Experts of a small language model: 264M tokens.
Below are experts of layer 4 (counted from 0) of a mixture-of-experts language model. Rows are named router (the router's row for the expert), up (a neuron's input weights, with its number), down (a neuron's output weights, with its number) and show model dimensions 0-191. Each number is 128 + 32 x the weight over its row's rms, rounded and kept within 0 to 255. Numbers have three digits each.
Before each expert's rows: a language model's description of what the expert responds to. This comes from a sample of Wikipedia text that the model never trained on.

# expert 19
What it handles: List and table markup
router:113124094134158122085149106140107156155155141108108127207050159118136089101136107112103149085142081094097121081116167181118179125140118093128086171171087112144151117155119101124119125156076180120124148091186128102161063133153122095106127145189124166145175092108111178157140191153180126056078114113167142096151129107096129196083173149141131174125143182170130084135093126076140111142111149160095105119136116091110126114076187087140104089099116128117095087139121092186199103152096137121092078103115160087080121148141135175081127110149101143143181205120084154094180159160101116120
up3:112081131204077110158187098163111157124115201117162137108147133107127149110119153100199085158163149127108149131116115095059145100186138154139155142157140104112108102142153095110148131136126180160111111123109110208152109121096120187186137172148162123173143138172132156086083118146117115120136188178126111099098141110120137168182128126092144149088111147101108145140141088123142133094130168179141179199066123108122163106130113185128118103167113168190072139045123095158129165125094157166150150206119153087159120081144179164134164172167141078087134120154168161147142154080073108106
down3:094180063160133177129113129091122098098173073137128138149137195109123079154179160118128113078143132102119134125183123101161121182117100114099079151074154143137139138132069081174131125142170094111141175104147109120156105168143137147135084118059151156120113074134151126145148061139100106145130116131100091115160097133145117097100173164071147132096095080171147167103114130086086082139153096168134166105147144096043106139121127182150184112111088113079141161149068130077132076114080106177108134164172177129055171109116156103056138103087113179155140124166098137145096191157135123157
up4:141128109150092184118124129094081150106148151098142154138099134145136120106123124143082142114162173127067117131064086141143134097065169158151162126141115156140148130142158136159127146146117090076169096138106148114104072122153133135139082065116154125099073118169100113099099191138119070195156161102119185079207091072103162111122168140157109126126135081105181168137149104131170153106110126171122134065158097134086111061121126111146125172144168090133218068118177122173130114098057143144134087141147114147215121126144133147156065099077179169133144141130128069130068150150092133126
down4:087130102130158155102174188104078076104085185151121091143136128110136097138093167110122102154130080147135104123148118024139121149134168132113139134143163135174087167165120069091143132085195073159097086076125081154148120054141133144103185176154128144105149144182159105150125100134107125123135134143141075130148125145174114138107171180117081225089155084192176115130149158095149157121100131063180083132115123130161130105123190120128125161173135123146148148126161090136098135145089119138116153156108141180122103114151095129110117104085159056092101106099106146131159074176054154137
up5:116091159099094181144119160098159093123116105134123121132160176177071134153078148161093076131110102110193176120151135115120130087170104101117159126177107111129139164167126158151109103157145132156070167074112146152110162125133118131140065176108057213159121141130095114171177129106156095129066108174061101139165067114131083157152168124105077125155065096123187096131112157099074148091097103091142117136123164109162150121178141134130139129146081147090127161153071133085166070085110123149126144128150063118117156124122162117092099114158074139158133153114194119134164103033093110107
down5:141159118112149143024156139097167102119126087187152090145094074134113114098131148125052172102122109095155138156107093103111108095084096107165130110117167146082086091149114163131132193131075098146126096153133126157082145162175126096168193090108121077192077130159179118140107135089149181105159126123126174156130132183117110121099080101130187107106112123130093143113147129166110127124185164124189113158110125131068130128089105104075188148106139162081086107179104131122096127195149092110076167098108192117114112140105102157139120103113097147115104071119049105122127061129113092092
up6:189122121150064175118163156136115077124155121103134175153117147099150147126121127127139130157159141138097119116097187136116137136065149164119122139120125144125120153107135164097148132107139086116160130137106085146110131120130151129152140123085099117076022143104122138092099121157118074177146117083107206167122090088132103084152068100156114140143090065080172180135165069160182151058092130147121111047167099159125089132146104128076096157173087115136141064061142100117143095131128102105113142109127126123160137066220186108124105066121104110116129106123176099156046165132113111168
down6:111135119089127128123097166137092127132177166143144133110128107131112108098092145128181141106153103156168128094165090053116054171167148202106131149051147147103123126107129140117139120132236083131051135162104098167108170106092125096053130093127084151126124137128156143119146116140076159130114162130099087150101169067151173255148161135123117169105147098103169168145146151163117148118114129099147045106058133175123096098139108104103145166152140134145092136108154109114107130123114057156144135156103154154155178110098124119114132139165171124151120150105082171151103127063080119108

# expert 31
What it handles: Foreign name syllables
router:146129113173153124126085056092148110132191161176206125086098082103119112136145137115104097090135106101102116080161139082150121157136151104127074154153211081165140091169177151096127084122147131167091134132084105170139143161082166092143094098147113103133161146108181096127156112124226068135089123149156117160149184138150154166113101146106153170095157154087059142190101085171187154129076117130104166067067144153131171057105138114134147121107128170098128161142139090108125074133159148154110086143097099148112081118088107106126106135110127131161094067132146126174119145160134153145
up2:174126066167097111100158135175114118113144132103053112080135109099178147086054056142105088128108137139174137191114157124116090151149088133167116142148105141172135118091138167158187137158096108079078108113077205131075140117149129117143099097152129128076095162146150118127082161079105128113186136113105141058133111179134148136155067146135138150101090103113107091137129159092157101150104142148045071124155105109124122083152148181142127110138133146110122114179156200145103157133080144125188144156105132145112149095131045100089094136138116124090135200087117179152159099079155158124
down2:121114144122116107175156064110096146132143037067107075137158119161108126117099137136139145134152130136124077155095083180160116158158118160158123032099175177110119170138087119116123088047104164120153128144111124108114147141163127171066130192144154102143099128193108149143124208119105074110166122051145112126124137101125129126157154108187056094100123087067114116151111144124080142072111100107114166152135096112142109157067195154155163135161146177183172152105089125146156133103078130175143193093119095093130170153152115135120127107174155148107154111107160136141154081145127163121
up3:154140100161079078145098106096141084062171158093132117137087141157135108097185162171092125112147083172157130165075123148109056116125150105142151143121102086115153139130144102161171142088108128138165120067083062131077143113130150172130117172169123088122083074099142068105126146109115106088095144129098079111112155137083143206119115149092179167122163099159116139159100142176122129117180123123141175133111126088176130068119096128136088097109177106131163104107182135169151113120119094137135145151114239078101134128186115174092180135152157152128118190142120074164133082074092160137
down3:127122097143107070154081113104107121120076107168203145116110149113156103090117101127081228080140092132207169080124118141107090107107160120137128124153108150127137113189166079153154141121114157183159148140128136132105087133112094165115122156167115140140082150084118075152139101107121132121161126122104093192146174121137162084156149106151132214104123100126129151146113136131152123129114121255181123143096137097109220064155131115159150154063120115097170112153159144088153128072144094129124086133048116195149145084119157129147120112162160115143127114136127109190141156115092120125
up4:162130109115143114144101159131086145162091118121119101143149124184115074093114118132100109204110119123171099137136060104046169135121076168087123132129134118113180116093135093082199109128150109143157090111133112119146138131116160184151089157142116134122143091126089122111107199162128150121126152124097165083136177133077137123108082148178132130074215146048185095151114128182123125100100142157155116095117120099139077144087146153124095121119165146104124145145121163168175161118145115074124133096099151097068110148126189099099109134137206152075117124089140226133182101136168166053
down4:125097144151114123119152090106182161086123126180150144144131110184128150128167154118121082166130191137104118137156087129056096154174164128148099157073076198160134148085105110146157137117097156077182127153133082136110079137173057143147134137125149128095128107092135150207150093166164143113125175115146110086100168155166135156117118142107103096109078077144074157118195188133066151138158182087120144148143141095114125120124217067126139130109165139124116149153069091130114098202126118132079156052154145116117130122133081086156208070099096101124075142140132100121122131136126112139
up5:175147109133096142151158095131131135099115185117104151160122142104104182127077153158113179185088144144150122135141081101127151163109109093091141083116119159128121131104174123121167061139122127094164133109181148112122164115148151160167133061117192110145172143105124107092117158153163133182119161135112138130138139135102144134180086104163149157065124111128130144180123090112066117079218113107153141143153162089068141181091094100135150167141143116057075097095143139182114125105153074126091090056142084115189068074094163222120069140139142125147138171128134139111131144127048161118
down5:129162099089146147182134108151095130154108092172092079120162133116087101088102147168088075120120146130055137108161179142127082126145118129095088120134106133107140210089151108107179190121135079116113178114117133141137117162136125106152049119141120075160125114181114166141191171163151106147166029120120138153095077127109083122092131122087082186044103122121177144128143090098137108107088059156091106109086113147119156140117084097126126094115111180105139160104100156123158149150100069107120136112115126135156111080044158170136078105146077131098135130171109147131085112098116164187

# expert 4
What it handles: Modals and infinitive to
router:129082129136101123139108108140106068129170161091140140106098124122155114087159177105153091094080135164152119134160163137144107082149111127140196102124139131167144173080124121135110118135137081044121171190104126170127113106090108147108178065066090121081120111130114099047101114163126157123115108092133131124164116088106115138120169134128101134125138125150102154156132126178143126112140107173175161195128152105115096062124143095089104105077110175137189192114093093054173135135125085172181082171084181176163160131082149108108160114166149075134131167170165160071086084144174084157
up4:130121102139116166085120131142076103137123140080188147141139166167188122156118171112145117178109116198113097167046126155114145087130145123098157118106114175106109116111113116109117105130092218155124176106137138130190135101079171132103091144158134104141130134126082103058108134061106148127157172144182120090132167117063090183137125056171172174128133078118110115100164143162118126123200136173104135077127101165147153141175210143124152151085196169134147099149140070116143167127082143153118061112132131092144155087090098100146138110096119153114053085146108107146107085150109133121
down4:149153104135162165119082097060157077138163131129128068167120185158129134121134167117177137136168091137137122127143158164084133162037158113097131184133125136134163094092131144087097069123104218180146123108132152149195152160136163160130080140150153129144105111163123106116180125138066086120109158085119115133124127164119112156141110123099105184179124102133172121117162171106148099130121120116055092139139098116119122124104135138120161133140119165130164122157118131124087094090077055123065079165160121104163163152119098127085144142158060056158120113080156161199188082123125071065
up5:197068101074048126141137153118145122148172119129166129128165134160100118109168162144138122097101117113116123113176062121070090090119099091159144123126094063096153171106178113093069114112087091130090155171088080099190094093092201151219103119161079126113166106113099118072138158133065150152141117116108205116087118105094162143151099112160129147155159126129085079088132113103130087063124118145118110119190106137088087090118133114116090103112158086120164144168160094104162121124121160124154137174131167151137145107189119081139111133107185136160137178123158110111148160097107102181
down5:092145150130138123136183056168166127137159142111176092131084154147131140063162141053117153111149129065097117153073172180148129126137087102135162116122142140158168097102123144180129163119170079103078140148142223113132177132121175073156133187130088175080097148094172096119050121172066172125112223134116116158133150114080156082127081090101121065125078133155091112137131106112123103088143140090094140096135097173078092137126129140129134151115107104124104106076163152105080114084141101104165135102062136135084111099141134149118124086125108094134113110105126184136092109138181155144
up6:130114136113150143169143125072073117167110157137150132085131143128123157081094108210136115079124195125151135142172132080151127060102075109156163104115157133111133111117099160131167141129131183136134084083157109138113145106103151123174042118116171142120116131085100126098079139079100104150142148120088167191132134123119116170098127105133079144109183117120148121215139093150146216120096134128112168065066189071117087199141099152086171147130187158175121127130139143173089122047132108116174120134138157137114167128127075136106123153169176146162132107113184162084091120124091132095
down6:170116186128164095117152119111157123074118123145127107119105114119113110179127075127111110186138129145073134152194102109117178151100124158139148116040136101116130121159120167092175151162170065126125143068100093146102142182169113121091155192079147156118105099129071093130126136115090100134173122144105128179108090157099085088121168081102088109148114139085207125160140162077144139135169101081081112114071123172159111175139155143144111137175092092219145086149121103102155098139143096103152096120169128105127098124045162112144164113133205102145153065102140172134115130115159176158
up7:172211047103148075148100122127164124161229096132129131082158088102085128106089105130105157188171090150073120137101064123120132150125133079117097169124104132182118177141137117115171145105158132134167115139123094110165139107135158177146157110101110140129114103108178098131126113184124099098069118115107112136124055096155095123131109182167145131095108130133181049096085115062139088105121101121117102140128126112097133107096133109176179111136073128134164131132116101093142125101063140114142143175073119089099097107158168105143120110148191100125094209132085172140180134147074175154
down7:109121122120100109130157143111109139145057131177138014112130133205115128131161123137154148065110173107151149094179152149120143127164076078125088148146083121115147129102148165170161127137120129172119145165089153124141163121141105087102171102136128144092150104136137114192137107065095126124077220098154182173147113116132115143099137133152125194102135095139107112099127082094144095156151102139122147112121113141155136193134128107150122101150153156154062118114159089155084121158156127148089107111129099127126158200140054146099114147162144078104189161074240083133141113069175168111

# expert 55
What it handles: Rare-name letters
router:148185107129112159190159087089092156130137104193143121164165122099085083188069131092134124134122138173104159158144126056184142112131187140103074142094138156112134120133076167145151134088176161124191116151172073147173143099094109127123140124107144135147086131118149166127150105124136121167141057111132142090169104077097105099138121103166145107135085121157165160174063190126105080129161100116117073187096131125097094149133118108112125148141160116159107073161134120143167137115173129095115111099064144125207069130124115197136066104169085140119154116158155168130053111177133109170
up0:115125154174153131156159114077134157108215098136119126118122136122084113104133061138125203104075090145102150103139114128126092044137074119117156186078107098133136127103073054108140115093133184169151109085148157112108146112124119168178144128109115165101135162083161114042155117081138146126082130117119094119196127134117119128167131162125132188101120178150132161164168072127143122123139151152124092125124126145136178142134224053124162178101132052155093188123148150170203155124111114100163143132145138156114107064103113193161080163148097142118142122121112095120123094140145128143
down0:083074130092061118095128065136165149164154124127105104093127100128078109137173138150152060155095144083079151114135193150103142123166111117126177165113149128197096133053115130159132157139105106129125155094107147167138055131164144148097116143108130125144160126136124124099112146142150130114146169110117136163102178108158096131136136107122176130115080073116109139153128107128198147072127158115138113127160150065104147147175187121147124154189080175123078139089067138058125089174145108146168054100099139145107172203154146155176186130117154139140105143119038199143181098116110133138
up1:133125154140080120145169077123151172143103127137158145111100118125167137081149149144118178157096125073148070084139131149139162076146082133126120181056151147109138174084095116138113125078128115082106148148143215109137139093164151153100159100119140121101102151186207137134118096090165122109129175179110193126124157142108163114159082163138187131107087103211063118082127113163100083098122127135145118132138140132143124137102120114051155102150091138125156164126096112184143125032026136094156130106155137121119133126102067197135098181134106112071129078128118117152124148089114095114
down1:123155097141111105096161154102122174129146102107201138150106166131090135166107116154122078116142123139175124119068102093117160146173104072085153122144175167100135122040140117135157068098084122162106101160142132132125080112148158076160158126197124176063131078113121163166157163191114093180120185166105158168152075189121125114118171094141106115077107111198110148151154130122139096136131114172160101118087148105137119148125152144134155100137181143140126159143113185135203114123154165082191081108091146115136162115076137159122125142148109061122030102164131114137118205112124142128
up2:138123165143152124060080154112102132098088113144156098143101101148119153144131136091081133091120104150136100159173086131174127070109096126115164121095102092129148181163134144114083161119112129122131155029114166095129091093112107159176156122141075153131171126172138137133189146118135170134106140193115131161130123098109140095161119168128152161128131151127084138133140140113072131158153162124128113140106157134200123063168109115086110161144104130130076028094126206120075123144127132138139170061191090141120130059201141172149046099119081123192127075091155143101114145156143072156
down2:124192114110072104173142130111110146124191120152146113125131124122133121148173173117147149118093136073132084087071125154124165132131067110154207081173117117100133112109086133143097064152122065166150143122115158126071112158141140199160128123156079128107108151134085096114172104087138137163113146133162099132105141137111198145078134139161117140157121076153134049155058122130143125201122132200156116059121107138107092157146152175115117175113168152084163120191052114146111149171130087112092104053174097108110112129133161136130153113119186111159162119078047146144124124117150105105
up3:164141078162123083177201138129120142092186124123068106102142170087102107108100112161155073063138084168158154103108158104124161145146138138129128160111171134080159162110118116152136202123154058129103141084182106173145103081095116094116198144132062118101136105148106092122115122121132151114105179148157173075074118146126124150169126115096086139156083107091047117076102090119124130127176157149129145113147139077134074134126103182121183163135140115180080107096177117128117147142126142171116169175133108143171158095124125113150072177092170118114137114074168139117142156153083125036
down3:147107116127151097063179129083139117031185100065137104110191159087151195122098076143164146125140129127072118167121123104094093097165158126120113141146117155082173173158145131137060149107096094155127103098128119110119137163126141127124150127119123198176125116086138194080143149196109170162143125139205127096193124099151130130125099125116159126053121146132063105139116139165088104133117130151093186152130130119142163157149093136060141121132146125148169120160101090129044116123111110126157163114157117150062122107132115116055091164208187165135130142073148132110156132117137136089

# expert 22
What it handles: Conjunctions and prepositions
router:147153151169158142124172101117164166104092105083116140127131094122074135098151133120186154157145134146072117087116127108056166151124097123124152092116082116071107202131157096107142122169213142077099141134132101152175152098195095204117170131136101140116129103086144156107097107181108136169143158133090152090113114128101123061183171157155157144172159158114156112107148160126134142128095153143087118138093143164074105087185145073130100142139097159163162105130115125099085157070107124181134117131168192150105082091137076137162076106115120125101101184110139149157159126171094055051
up0:133087100177112224117099101106172134147117109068130124132135074088094136126152082132136130203140131153137085158156133126150122136122166145204053148115139083125075107132112114105105124158141149154150126137150077184145071139069130129131039109183107099130155136080166151085138150161152111181104147135125153143115086076138119080167173136084077099102138126136115134166126112134141141107149144185144128140128155114182055095181044131095074168127111123093129055109099113131149169114144069092115170129176134158106159114125164101130096114125159159140120187088142174133142117079106103084
down0:150124154145140087167154208128066136119167148097121093153110149102086080179094146192107165151159172132128103059117110080135161092095134113083135102113142151165135146193100067112097055172082123119151117146143099146114118182149117075110145141117139158121063117116146126154134139125056123131191148098172090137177163162154143081130105105155081178189113176061096100136113129188165163148207134138133148191105116151101148165119178119109136093126111134120118126150079124124145130158134154194151099148059114155152120140160166136160133144162122093138105118170138145126153093079084186114
up1:155083123096071153121087121118119117142129123201062137167069102111105156132161118126103044117164149087184158158130110150151108105085125167176101180149153144083085157056182172159148142131117117114129119120113134123134136102158115166169079173184094132102119097159147071083098137155148130130110122149105113184086091143095076208131152130200162142166118128165132158137163128131153135107169127116124133180155130105132138108154039135087113187188098137175091155124176127104127065103145171100128140082141166094133144154121119086083074183164112145166139132083123156102070154115124121138
down1:212143126142134129133079196123145112156136085078135106077128105091131109113152107073179134148127170175055110105160114142132079148134140149115128122159126109141115148140162180074136067160148127110139098149183085148120176155135139057113115120135140095109157119088064118142137123137153133108164109148154088122106088134137118113066163144087140031111126181143134131140124236146106198088177090141184113087131125083089090129137138104144115170118126099103117140148114143109188053204091156122136142115122136119215183142126128123124105068131099088162146158140096093103116130110089131136
up2:142148113167110139158177143106173101124134135069087093186123143152097120106112160145141107140094148132095176150156129149076119098125093124212122138126161096101067153104198106162127176122181163164185113086139128149126102123090144134109176124157133144119164149142108179081200106131142144074124184116106096112093036061176142129166147121120115146132137145138149051063150135114152140178105131132117126075141118068137117156094130116151086132111173160141094117151090091090194120179167188133169111100148143187143116136207085083150119144092159111107151093156131145058111141123161111126
down2:144182137188130128119045144144130129176116156103105088107147110139154125193129204122145099119092138125108118103142162130105164141127135155086151137133116166190176107101092091130117175111148128124185164157135129108112144154177139162154178168155128127145125047144065110102153156102168084116074135110155145152088133131191118137129120141150140090143137122117074086137100129147135146155085100143204085143126121171087137146153150112117165146141121121157108126102164115115151128119125065166107101158143159093130170101060157112167091097214108162080018126168123146041148094133087189103
up3:090148139185137177133138153120107138169062101171119130139154059145184197051106125150088049130111114153127130132113123096114120122144093146163149128106158155099102104155117167110109110129115149138157148153103107163167139122117131105189059153176206135140159169093158108178155137132143108131112156081071139117122093119152117090116117108149167126146116108070160174103163151152170107151086139110198176101112071114060116144083169146106108124137164099102098144200140129141178109178064103140124076205119093140193156154122128129122102069142117134135201146133167096146116105096170128153
down3:067062120119089119156144142179108101073138124192107141122134088124102106080152141144097140127130075148154096169113094126129119136137138155133113074166132134083150107113142180108142172133140134207103155148056205143150150093149080100090093127072184116111135126101126125128108096143142099090116077166144181178104091116097079115122145086177123254121121113136106137153148160137105137125093092188086138165166101114132092101087139134093112118194132130150175180151144101094093150156100081170155114130125148084160107072117173120190093112131125123134102104133120117109095191143097080182

# expert 38
What it handles: List dashes and hyphens
router:103066153148114135095140116183120160130119145074105173121125074153099147168161172072096176166156081114128096081142159154149119151148093100130092133073051104154124101107078164164154137125138169146105110098151134134170192167117116195092143135159067158098166130091113124118121128096148154107104110113197166117095162089141097112103120178106178143095135139182130167164096084105084134104122138132163084096081124148090143110115162125118180084127161113058118105151160075151174123103066140121160126082119144143187156139100061123100179112147125130152139209063102124169103161089133145162
up1:133141158118087180171118146089145131110124128177125179171158170096090179175129138129069118108055122093103091140166205154095096126110133085101149150153156094102090106100130164151081110099130168153161166126148183079135163112148118139183139100071166165175114142154130119147132142166136130142152119156136071039131140072094128147138087171185114143095133145111151084154122119120096102126125154119099115122122163131127067182136192121103131117159221111085075148117158151110138120104119115121143198155140116064155189074087110127133119137096130138170130155151104146213157156092096130072
down1:202133126114158108178150189188140147149100129119178158137122152111130061084180158122090100118123137115167121146083173131119135150127172123125119027152157115146124115093047121117051123116150127198155087157125090128141159131177130104126119083110129031125155177106073113199165116099166160154136141147157067113116150177126106133156106122146157148146129147116152159159156098102149151126119113168149178108145110130084108148117187119136145148114083121129148098124081137154150122109091152102143107126183158074086147141175188087167086118151130100133156205200092101141114167134085152113
up2:087129171144119160102131140131095163117089125098131143144133121121188151122061167134142189065111062178117105139138163117189110134103117163152115096111185085147088157159130097173121110111181195153158133166111102044185102111119174161106132172201153090107103154129158121129135129085182142075156127145084171124161183070147052108129112078135105107126133111106130136145120127115085121123156126118122108147157150166088072077115113133084157090123191127132128141130142218087097184121148153139135080103115147111135143073097162135132120114153153135082115128140131120180160035158162168127
down2:148145212092145105145146103122106109132128103145113182141119175065153144148097125117051142047097132121147124134064154122108080095103148156189080118153161132157124121138164085133148077128110108101081091080168135120172064213174128098141123152105095136115154129119107085084123134130149128099123170153147169151132207091114146080182159191137152094112144180071095110185125139121078117138097178120176092116125128145117222119159162139119134156095107158130100164128147128139121098088156116120090172115078140086163132120123151132073172115095126044119142168122165116124148170151103148134
up3:094107059142130124173155113126081091112140146114155145142081101154124168147115075185140114170140135130112157111193033125132047120125129070123144130103170124122175088132097104124155136163110096172089098146082093133142126108214157179134184142102079200151152119134098132111102107153143114152113161088096119119149198116186102162142098138112158176154137148130157150157091186103104171097140083126144091138144142102116146107116129127164145080168169165122130118087109073107121090103142141179163137189082138059098151146137142160102096112169125193117105175112125159104105121183086077077
down3:111112153105124135143129123122159215110191143137133183185167190210089128156125192162100122152134075109074148164116078082116156205139152126159119135174129113177109146068087132155103117168097127166118111156080108105156115109070090112044108139145114126136145156192117106123157106130140154167114113136174056132165119112113164138140131070126157167079139092089135121133140193124134176139140118111113173164154148112180146133121071142123097150119165100104132108138125151121136142115186198097087063184138102086065079178144161144152102096134146129127148138101086122151154111085111138112
up4:133122092155097171127144130137091062161120116161115129097125117137115184090138146159123165155149105104185097100156121089073140108184127181118111107150156071143183125130135196153124136190118152093125108116101097157152149126154131137140106072118085138168123146167155141120121141168163089159166121111137179139139108071107157144100107107136126139144168133033082133105067137164159133050170131137171177093169142099130062103092098167097119175113160111168132112108227096114167082140114055183160117177190124174140162127137093083131087104165134119146111150183123168141179142104105149137
down4:180158190089099067157085137136160096198081120147122145132059141111091117156099140152141096125116124122195100122155114121195102149161135160093169118112149081111132107138126176162135149157090112157113089141050138039174165077165138123126143134077112057133191126069097095097081102144141098121119155145124092166127144129104119101127131152138120148146121147053094099097132104173088099142105140109176180158136136140127197090152149146127074119173126133074126121132099115148154155118159150135138131067131073114152112088185105130218116106141117097126185116110178163120163120094149115072

# expert 59
What it handles: Function words after verbs
router:130136138110116126126175156125098128147146080165158160167122134121135107101157097158148149164140140128148105073116138181178109148107153102094188150161127144153150131141147106130095073079170081144103144146159163174176183178180059160204161103174067159105130106123157141088157177140077145130127121126111103123100131128121103082107134129189136114143154134131162147102185094133143114127057133198102080183138097103128185102113153109145169080113108141118132157121143172124116130085103055176040177042182143153142189110141147136079133163151108108194134137119113158101173115124127136082
up2:130131176163088147159169145148102127140077161107109177131090180176209133089135150121144092099095073157103144119101092124088104133167152126089134135137122161068160130130116176135099138125140146160072112149136117112158135100194141078141126083123112112107129072075054124136112119108144116122081124136125132139129070145152089128167066178172203113133048126091157135145153122149124077068153185120174125168091156140060080125150127131073135104148046103065100083136107171103135164157070088166143137116104111168169106163186150122105096110130103173155121154119137152165101131091112129098
down2:124073103123102222082103076070098112118178074134120137049147070073056133169086144098156131141108133058171138166132114095149098078157122132139176140067180078113085124116132111126107146140106089169095106139094114119122170116098084095084151122099141159158135138142173131118130125178104100092108124166142122147104133102142112108105170107124115124135166138177143110142096082173164122145096140137121141106112057121175114135125123108133112087151134162138175083115206083104136135174128136085168143041164131159151100155079134096172113121117155168123132130113145151152155022164100105140
up3:109151093154087114161158137088108153156123132124111107151161159161118108146101146127116062150127151116092087150127130108043116138110117107144156107107129102092103125117082142168106167108134115107104108108097183115120081124121128138150127177159083223146110178158124098112185158121148077171146141150102159134085115172092114180144193190100131116078075146096079095178148106103141127088167116153121134169128138063075101130143171174154084112127146186042089157148207075158114158124096138087126087149164120126087132119129155163125093138176174153102173133042146118086111121096147085089
down3:148114151121107109095136027154115120157118102124164096104148119103154117179090134126111123085131131147131157036154136130112152144128059105169086101204104149145147150112168139110124106138140097164124129092088129133130109103109071121158108131094104153127128102122136166179140148106076126100192154122136141126126087149171204137160116101109159036143114134131066139124134157139165122062151148078151137171125110153145122095147030207212109151101172146188153175132105119125140166098122154149177091126114147146150148119179159096175158168158159108128119109140105198149163098136165067151
up4:196187170123112154160147108100137136121113127164137172157114160166137175135128128100058093110066125166119129085153125116112173157117178128113168203088127129103088136156124185123108113154187233146109143086103172138081108114160116108092060205149120124194137127124152143149138111099156123125081095130056144112121082141146052121127097158157124141129187107117161119153093121116153112133071119124073107138099108162109130071164122124081164145127136133148065076096156102084141098078135159103205150148140102129090165174143141118083113162095103141127139154106085140130099204129119117130
down4:144124079211147145135119111161150159137131158105143154195108132166134057140152155070097197143170164151131162075119090087086076163156073149061100086074186129142097122133157131124091126137105109128082104123098153048117131144066099161106173086138145114115102135124105133071114118168117172123118161173116130130132129128119109131156088128123079169153181113092127125125093118168072122093098143129230137159130142120124151131172053063080154067149142099156126158120117166115142163131106100172091131090134117081167142126142175117173169075139088147104123125118122119133089065099149153137
up5:135089107153146090186115119138074186107207095167170142127093126150164160126136137139138128116089117115195126146122061137098121097121202143118087135131170074102126119102084098146143183100115124112100151151104133126115098098094142126135140093093096225138101142100139156164128160082169096101150145174112150088155093149068142163106122161105100134093146162149104053183158172123153091178161126133188084102084094145137087114119145126133095139168105157156131045125084182197109099154154081159151127131136121147143092084132116138156054117161123150092136168115144102143178085107135120057
down5:146108167137160153100099083135143082160098143120168151096092108140135155105179171088179102090143128121127149137100121151106154179125089171137199152079156162110134098077182166129123066123154155083119117131082130133124153121160142128160150143153114103170080127127125124152081094167083145171097149170124155079083146170144124109154133150137093076129183122176148137166172084147095101133085104173133166148151169184182091104091083091178125104114168153078131053113134095170132129158074052168129067130158118132155150128088146152136136135093103127169092056086143115124081146121200134192

# expert 57
What it handles: Romance word endings
router:128176101124120185139063091107122126126111140146145203088149153079081106091163148146120164099156174076092161122164164132097102145060144101139050158140139096106073156160082192108134122130126081068179119133127123104123176075139156110161108121122167104128109126165155095144128107090180144112109161062151111167141133082121140088115100137182117124116159112151161107162053120133134174118132065158062088113122136145089147108071079087165053151187141172101119125121153133175111096136175084120144108158135117162108116126098097138121110110141165130206113095184053116141105133125137108142
up2:097105125168138167112123179146137177149209099164146200117153154125181161084211162131119150098069115103117074095119193148169113116121065108136090171085112175111161139163144125142103162132170127142079179100130168137086160135149145142156132127061151149118154088158135093108136118182160100132080168112109075168107118072170132171148162064123081164093099139107167126158110090148116135183224145179094146124173156139163148097150126128100150166158121165092096195118136123153165100127108085102122129141152092090107134112180147130166088122086124168126145129161118133168112164108106104138
down2:125127172131181098070182088125100112063135156122143068132149135174143169164090111159108131155123094163141121159137057137106132110153158149098161121091141135103165126124149113158165179146131159133114113166103150115155143148109141165077086140092171080088112103110101125112102139107052094096202104135136160097087104165150098174132090158138198020128118129159160168144110150127166104133070084095132133123094147177082076125099169144117138123108105103084139112074146163128086068111190202120126160145145150129203159148153122076109108136139126086092164142104114157158161075121124153078
up3:090168027127130182179123158111097138095175150061151124130109106139171091101150147159148166170104094152191065128150134152087101131102115145105164200079123118111144066145155137153111176092106191122157123079115141103121169154143158141236149049146122075162122148167109147079136131061142137150150141104139103153100107086074120104092108103134186171120155136094103082146138098128109103159113150180096137129151156153130151135117109116169122124085111113158127114157106210174158118137139122161120084129107144173169161122105133161122074127128099149142158154127053114126122117168154173102
down3:140120138126121157173109121135113124147130145177122121152041112083152088114123178114094112150124118131130102123150083144121174110098155170152148096113137122127053138123102120133158092102114169155154125081189140178133137129122071157147094121163151138137135148106114126133127130104173108067115071171085171129159092129105175097132105188151149251174138071148131087155157105139097067103092146133141163107120107133113067157118148125158123094071101180125131149100180156127107172190152066067124069108141111124130155215092161104140091125093165091146168213121146114107106120138129195132
up4:202087040148099143146157133166158139079127142129096124131123169102127138153121177144159144097149071112086126136076123103011140122141074156117105118104112147118142097175163118165113109088160104088096163088074118123189137150166099144153112104116014158132144122108164123157121128193123120118114105107154081144132165208091130115144107122128108109121119125138131140170096126123070147057142154167158148095115160156146132176074108160094193022065131177100144148112146113158107137113120157105098137169122120154117141111112083151162112108119135128119136135089134090151161140094134068123
down4:063111132162121136054104096162140098151183148178144128147070121142104097102098053117172125134135101095157197059159137041156126122124100103074141110087121140116096161149052157165153097120122160145171111198096148136059072127138138157113175145094101168188112112123124150154153122088104156145177123157117131173134144121143128119047142103108126067103101108160197154094060189121184134192101118175124129166104123110145095114144123081141128150140123160135144126169126140131103081181172102119102114133152131103132126079120154094160096159090103163161131107189127130099122129130127149091
up5:171128125135165134102107125117158157121112118119128119105043145121165148099133113140153138156143081183155149071062150105160121122161128120147128180064164085147135114127160165101128127096171170125061128172112119123143145141174171125176131117055079122098112136144147125131094115124169071140075171104108182156077177078115158156099107074100102118111096043114118071151134105161158139189104091104145094083129126174125138138152140187171150128128114196103143119141158108112175176091146163132053132115101129114084183139117160068177147169158067188130107127166088139180170143119134114142
down5:118097119123136162123155056102141090092142130130103157124182118139097134114097138115118151059116157032133120150169139089130091094116163145175146166153102128123117182145090128127109150150113088077091137110121135158066097112122195162100128138170122190087166082130194117106057095114140119120159085135132086064089141146135116170095120112070121083099131180117090156139101089104115136116149062165090119185141130132111092151113153092132119070146119163169128139087164123172080044124105142128074084169107202176149107107149150160124136078111143120113151124069147143103053140123158114166